Weights of a small mixture-of-experts language model, trained from scratch on English Wikipedia: 412M tokens.
Below are experts of layer 2 (counted from 0) of a mixture-of-experts language model. Rows are named gate (a neuron's input weights, with its number), up (a neuron's input weights, with its number) and show model dimensions 0-127. Each number is 128 + 24 x the weight over its row's rms, rounded and kept within 0 to 255. Numbers have three digits each.
Before each expert's rows: a language model's description of what the expert responds to; "mostly gets" lists some tokens that are sent to it at least half of the time. This comes from a sample of Wikipedia text that the model never trained on.

# expert 44
It responds to: Second pieces of proper names after a short start, such as Le-eds, Stu-art, Br-une-ian, plus words starting list items and digits in table cells.
mostly gets: " There", " Ross", " Cambridge", " Oxford", " Notes", " English"
gate0:119167148119096163138075134151133163130164158125145146155140152096109121132161109131133155148131110137139093143128125111123122192096137134152116117103152156122155137084163164127171105133159157129108137135152181101153158100085122163140127136157093109117110080146091117117137147134126112142061113172126133162142129111133143107111144110152104130127114147140179124111134102166132104122150
up0:091129140128143136176129174095104149156110196130111110111088137099093118173142136158111162142113084128155117115129149126105149137099104133121108141115117158136121104142168148117119132159146136121108083162111122127121163120104097085144154097105123128146137150117172116103176109179153139140089133141071115137128133146124121111153102119106159105131158121159151086132141123116158128128174
gate1:124087107147129123123132107146114117126132104079161109118133131124159094133123117081138127092117085129157110091166098106141151076083135126133111138139110090148150153139137111115135139117131111102101074147160094115117104176149148168124130131172108139126102121146128130136174122121077098151149130118117154137175131116082153127144137105111132123192088119096165179133139143131127152124145
up1:131106141145144110097105126084112103114131141138085139158088166147133148119131082124115106117095124110167145134172110122182167155115098123156123136152107156121140121166194147131163116104123105106116137069110108156112105120108109092120125162138140129134107105111183135098152112171112086118126101076118138117100156128137154140156105131141140094131117139116142145085133127087101115138119
gate2:147160121153135138167206168129143129169103135145142143197118157150130115138112158106104110123129128140125109109146179127067124119152108127123117140131080158123120138098127097174165159125109093130165080124126105105119130143121092081112161104120147147137120137070083114111113128114151141099114125128122140107133095119133153154115132096132120119149159122113165116100142099112131111132114
up2:145142112102136120111125179107139137098132103141185131114144102103152112154121153130142115117101162121151157083103112139124097083094121116144131101111121151123120123172103131145198155120124134162101094112139138101196159116145178141140132139162101110157116129132128127091143134135124124147136170146117120111094108131124133147127166112162133111107180135141126086134100092141187141152130
gate3:127149100143120121101116102118081127151110156108131105103164141150190144092124149120112122117157125127132109156157133153139114105104092126137102112071104127152130136140154121110124106109100098112137159122143121137117125137134132074111120138127145109133093104149148157082144155124104089160074169113104121163166130112168116101143097121169101175171138117146174152137091144116091152119114
up3:146190165125121121109114154152181123121127121121099133159133140137141133119147125116131162145088146147146134111108158141145113083132137123115141116139134175079132125140122104119122111102101140173151131062137139128140166144134138120152111166098135110145086111157147117167197092152105138109123137103125168116129098141113170090149159144139142116090121128162113118168167147106120114123171
gate4:187141168161158164095102093154149174126101137081137102138098139130155134112099137155123118132119062134117108172161100171125121137097157125139077141162137099110143141124130099120123104137131157122117136156125102134141131113102111118157112099143159097135122118166120146164133161089119149134128127120091142105105152116132103159135077117100125151136137114167114141136103136168074124122116
up4:121151116149148143132135134141161119098143140134098141113109093166166094141148126091124115151081165117102116121104102133160113121160159131130126179153135081133164148106071126150121133110112109113187118143149099138141132143145145140125116165137074154133132113186195139135115145145114134118174123127149125157147115125127119124162098163142152109122077132112095116132160137113144104125173
gate5:118130131146093146139133144134147129133100168094111110116139158095092135123088101133157119089116100118170123129127127101186099103098130122153148140130087114113132134136091101131145101120106114183149145110139140145178158105150101152100128118079121100138141125083111138132166179093139158131136156083121162148131129097112149129140125075117148117115137100175145158091150145112106140107153
up5:097135118137127110120135118124122101142136113076123144113121141083153129111119147144124117138095132125129120159130158165109097165141205122145130156108104178099124119093072158153155113153132153147123124117151165126138152139101120121092154137084140069144079114147129164157123140114146128120163158128160123145086145120180115152113131111133154136129144115118068173148122146136094144113109
gate6:167133167155145152116095142159138171154153127100121125160131095153161141143108178120083148117130141139141140146093165142094140050121167126140129125135131121138097128122135150135137105112092125088149109133097089113152080103075145121134074129129105125094131133162133165101111142126096150146161086120158112141096146135162129092118130153090142127161142130124144127103132123135154141114112
up6:140119124091116118168137119153145133187099118165146127136128168121152122133140081120157109136109118127169122086095124111113157136111149135157103119128096131080119128145128099153146136120160128153151166148144149143159133135163094156089146144130163143111072091140079089148135152161160189144106117124151112146141085135113114122148130094150136166143126162125147146073121130137142140151116
gate7:088116129144157136131127119133123114133123109098101087087133126084074161149087104139100119123102133171123084160143131115153160162143145132083107112143124163136107165125115145141145104137137089106158179156128140119077140132129125133128123160127090162153155149118122187145161156150114137148090101151109093131145146113116158114139115126103154157162142128130139095172120134159177124118129
up7:105126133134107162135142126131107138142122113083091121146126147179144124112141121141105173130152120093146142095160065102141131151105157127105128106112127094121140137119117110123165135131124154107124163093069162108145127132123084114131148122055149128125107144106118174101102111127113145153158152152113149099116146154092151129120159175099126088153118129156117097112155070102139120104121

# expert 26
It responds to: Math-like operators between numbers, such as 480 x 854 and 4,100 + 3,100, plus pipes after names in table rows and prepositions like in and at.
mostly gets: " Los", " assistant", " x", "00", " meaning", " Saint"
gate0:130111095147122169148125142128095152126123171146083114135134150138129171106150155095132121134154093121110125079135081117139160121137148139116128103107123142130160139092193133111151128157132112089142091152167162125146117090141129135164130126152171146091130110099117102124126149140108165088137143114097136149130126132119115087139115219152137101138140113113133130141119159095121139083118
up0:100120130112164111138091135137166154141117157082159124109100156156193134127158102090133117136124173112138137135092116119093121119094129144152148145159083124085114134089143104145116144113094145105163093142113128128107112132109143147136149157097112140119129122129111146158136131113127155108161155131178164145156129119115146124115111142151126091098105111173096132179108079112149149125075
gate1:143107117126086154093119110124130078117141126159122119098161146169160132123160125138144111141122168116128110151169132098114128175119210124136109104106148140146144125106148150156135119142182155107115131166126101067149142142102132136117145119102119154125121157164136179125159129138138120121098153156124107143098161183150164111111112091146146133146113170155112146098135117107110108140116
up1:162163112118121093114135206137108144086152164171134123037144121131115112141127147112145128152157126129153104099144117143107114122116116126118124147086105154096121137121117130125097153131117158157119124111143126086206144107151135091119150122097081162148100122135143102117137151147103111138156120148143116114143123137109134133128091134146076158122138166106164152136122122113129140152145
gate2:135127141121123143118152122097127106120108085131110148152156166156141134096120121110137122143113160110133144131166098079120111143140139123121138104120120105132093141126155093135135160118104146142127130150062107136142111114120103133155080108112145170122143119089179151120128160100126099136091112179151163110087112109121154148164106145106165127149152163154113195067136118120089132111106
up2:133143093138153123113124111062102128121148140129118120198114137099100132142134155104155140098130127125164129158111137118174146133122143128102128137138104129160073147161077108127142139086140116112106156112180098111130154111136102091142114131119137146154111170114094160125148130114084158172126144101155103058152107148138098112116119145120108116101136155091111170135131145107118116139118
gate3:144129101086090144141145118081134143134120121134138095121080130117144149116153141116103136110124115136121164076124129056146135152129123138116147167083147114092129144089149133123131088105107133084146099086147096126143128176134169075156113133138143136105103178142133136079160138177134089150117104144118094128116113095142125127131126119161153147116140148124143097104094129168132135136116
up3:095147154133137132126141159115122090162125124122109134162182121175095082134084144164146076160096143115127119149076169159121158135158122128106126097120095110138104138143108149124104107124123110136106139163152148108140125160108093177100099116124153107112138137105136097125138147114095119118113108146145115172150139157107171151114099125099134084166103095128138095134165115135130088113135
gate4:152098119152121134105179145132117132136134130157096126159193093115093086158160110103093116155146142127099124119126176101136128130127171130125126111145114118173096154098120106135125117130138112141125136139135147153119155122135131171131126139149135113141182124145118135168154137138145174162107120142122100106131124098072181131134164151164142131140140118091214104121124137133167129122137
up4:162085104101123102118160102115142161081131133114113104112106117131173104104153126155122153143132137112101109133127132121127147184085117131104150152163131134152120117111116101134137099174140127113117152151151158111150187139077115126125164122108095122153113083146120119127134085136095085115147170127146098086129166108124171098137141126163126087120159109104149181126110138116097120139129
gate5:159116139157137145118125192141150151147136170135075154137130110121104109146151123107129143111125145128119110156089122132138142145111157129135101163127138166133138136126114128133134117117112147102161162138134156156100128157137094116114123076163118134154109129149123156050124075098144129123148154106172110148147137118089148123158139169161096131095170103165096159129121156149091140163154
up5:104119110102165126101145123131127138108156124120142098137170118167139129118161142147099117141134145140139164151078165150090110102132128125113133104118111107105089114126111138196142121138109132118127119133188175136183120102124166130129185154135107133129136099138110167127143171103161163127140105132127106118114167077137108160090161172134150096147133176136116128140150136137125116091123
gate6:156121132153128167111114110152082143160159135104176119139126166123144153095183155163134144117153090135124137126153144128120140170114148125110122094113104124135114140118127104125081126138131188091104171125118141171110176160138110155116142177148119141113114123169139110127128119114094101104159159130093139091162137121128166118143149151131125123121116117132139140067131096106108130077094
up6:127096153143124147149120126165084114143111146105154173116159137147153138170157144118130136174101100138124159124153127128096140197120127127126171128153142103152135130143092150138108109114135129098149103124121106123070162102139113126112116167138192136138114138150100123108066105113127100147158131119112111128188108130120164128109113146143150121130111105164154167112137130182106152126150
gate7:138079116118144138110105114148141143158108121164106111169066149161122175148150111111110125127123111124107103155124149112142166109088150123110114130149079115152080145119168188165134112112125140154150190163157096123128159160123148144156123118162111130108093120109134099134111151093147117148127114163115126175148129103105113135128079098152149106123117102150133100129139112154115132153124
up7:125106152143111133110153139145130114087125095122107111130105110107146140089118144148124133138116135139125101140099105127119141131124125135145105164155145173166124134093126101113124117135135111080127107098149129093093112161127179116146165120110117110132179105122169167122151128105168137137126108095061115114150124129181081127126073151114159180100167116126138171114112116149156156154165

# expert 43
It responds to: Sentence-opening In, plus in, was, an, and spelled-out numbers like two and six, mostly in biographies with dates.
mostly gets: "In", " They", " In", " six", " eight", " seven"
gate1:134140131146107138072158137153120169112134135148100137144095168121143122127110111128115142112174121151121159130137193133149154113152139129132140116111146133168150127121118147101142142134123103123171151127138130150118118096116102163122142162153130151143074111071161137143123088172127055137176137158153149120134143138128128133088154119126136130087155142091146079096133105129139129157177
up1:128128094126130140138164109163148083144095157155042160156172077130188114123128135109088164174132139146103138105111123165133125101134088128142119134098104148167111139125144142127108165127138173143163154134097118127113137118148161109139126109158129134123079127133114149127106086147152108123171112135099126141122119146121103152122149154155106104149130126144103126145148105160170123139122
gate2:147116074113124162162087126154114157138156091174187161127107151132131117126161110173083148134121121127129126124131120118112144142119137130156112093148138065108103110086123095135119116122149104131145127118076144138122124111167083127136084151119129131142113119125083164118107133117143076135133123120111107122170138175094147121144103201134144130137149158139104127105113112136124105114152
up2:098127116115107155135148163099108136164129161081129127114101136138142160137144131136123157133125126153136144146136137156149152125108177134121170124087140166115125171062149186141128162132125113145112146164153181129149128114130131188143146130136104119102146114122130119121155142139151149121152129123134150158106077145127119110101179137150155164097079110131127118149157085087166128145102
gate3:117104125141107129140170124152160136182088141109137097188111090127109090112119113119139127180128163126097108072145134141130135139119119127126134127159134138115145124103091114148151135110121114117117106151103142120134160154122098116143094126158127145124103150162153133113136105164110075125121158117107119153147095157141190125154100098148101122183141122189070131141136116132137150161142
up3:153147121125112168141156127134135140149118143112131089103180119146138120169149125105153113126096146140098148137130123129134155125144097132130164140110165118087119116141132118131119131112144085139095113162143149181194126079101099098104151123151137176141176110132065122153157178111120174099130142097098130129126119137134152124151136110155143128095081132145092140098171145109144137120123
gate4:111110126106173144149114141081146096147110096170132110131121112107121138136090086079107121130123120152143154166145159137079134121098168132104139101152127127129113165184133169111138113144097143110118134120120148115116122127115155095137089119183138147069104171134115155160109103121143137087170159105122132094143147079160144142136111111114138125150140102140091122104173114115126142127129
up4:141142073128108157165140081101117113105115182177124124190149141102166144139152140126123171152128112152146141110148135112165122138128105136151114111114123139156141112149145121125154142114119119201140184111125120118150137132148112126143113073135155120136077135128154164137116118152144092148126108148115097112098166129105158131182159135143138147077116154103154133146123113135119132100131
gate5:134076135112096099143115141150142091058094137105098107150162106065146183104090143133126144123111132161135146136104105138110141139109151122160137117128151065107153129156139093127135122150151132130097123135113087129146133151144164123120106111147109124114132084139109105109151128082141142130093119118130121093131107148081106107121134112133107155122102091090090164110142137124153111085139
up5:127114137132146195168140098147106137155145085152108139149126119130098131111127130128127147106142094145100104124117125126129098160120109122153097120100139163131130155142091101100085111137124094116140090128166100147117118101129055121132199109115128129147141148070139112137153106137165147142120106107124145161105159122139141133165159145129155123173158130170139081108140091110151139128149
gate6:095176140155088137128142098157108107084152097137126118155110096137103095125145137156107107111141131121107101152123146122144139109088142135138151089168150126095136166122188135146129123130103111117122133117173121111139112155163161127122105119151117126138137110081133153113091116132122131155107110090142102180177148130175145119134103092138137141179115139117066166099132111121139113158100
up6:126157143115137121143147137105115130182082138067140104111131117099144119132129115100092096126125107116166142131086141126132130155071096131147148146148134107108165149110160122154148124147149167147114116122126131116097108136123147130147155126113176135103108112159119113109121191101179112116168123093151143111132162138145109105136100099154099135119133128125088194072117134135140151146166
gate7:126123157133155176096103150085125177125105107134067142134125145166180151153120140134122093153119145157142141137142117102125119144138118132141099104126169133125126106130132109103127114111110124171147132110123106129171158100192111157160125130140145175136095115083136140117167178136128132105126111168129141149169126116147081128122116084155153119165111175135167110092132123136117109137123
up7:126163058122113136124109095169134165137120113170169096161118138128143108111128129159142163113163102105166147143150172104129101130139156128161151120156125143141112105118154148124129155129147130121128156148164121126091139126125151145136107168150141079090138165118109150111118092112071122124101113142100118126147140104136110155142100106097132154105126106146184098079139133146090159153143
gate8:142160180135141143120135148167115178133121134096113124136120103131134133116132170127119128152162151141095098134147122117149119097162112133115116139103113148153152131117162133116118136117098115108125109117128129107126121121087172119107147138083147160097141108184022133113119101142100142119116082138131117121098128131146157127090162153110135142196103115150114115120136155136098142093091
up8:103131115130099117103136148156131136121117124079059132130079113157196127110110058122137097122117171126157121117139110148139139132117138129104132129107118134155098116139135110104115099145146079145142118171103093124103100155118110138126139106154150110137118132119148147170145114114129149103096075114152161100122080115148141133153136114112119128161188116140158175132127136082116107123105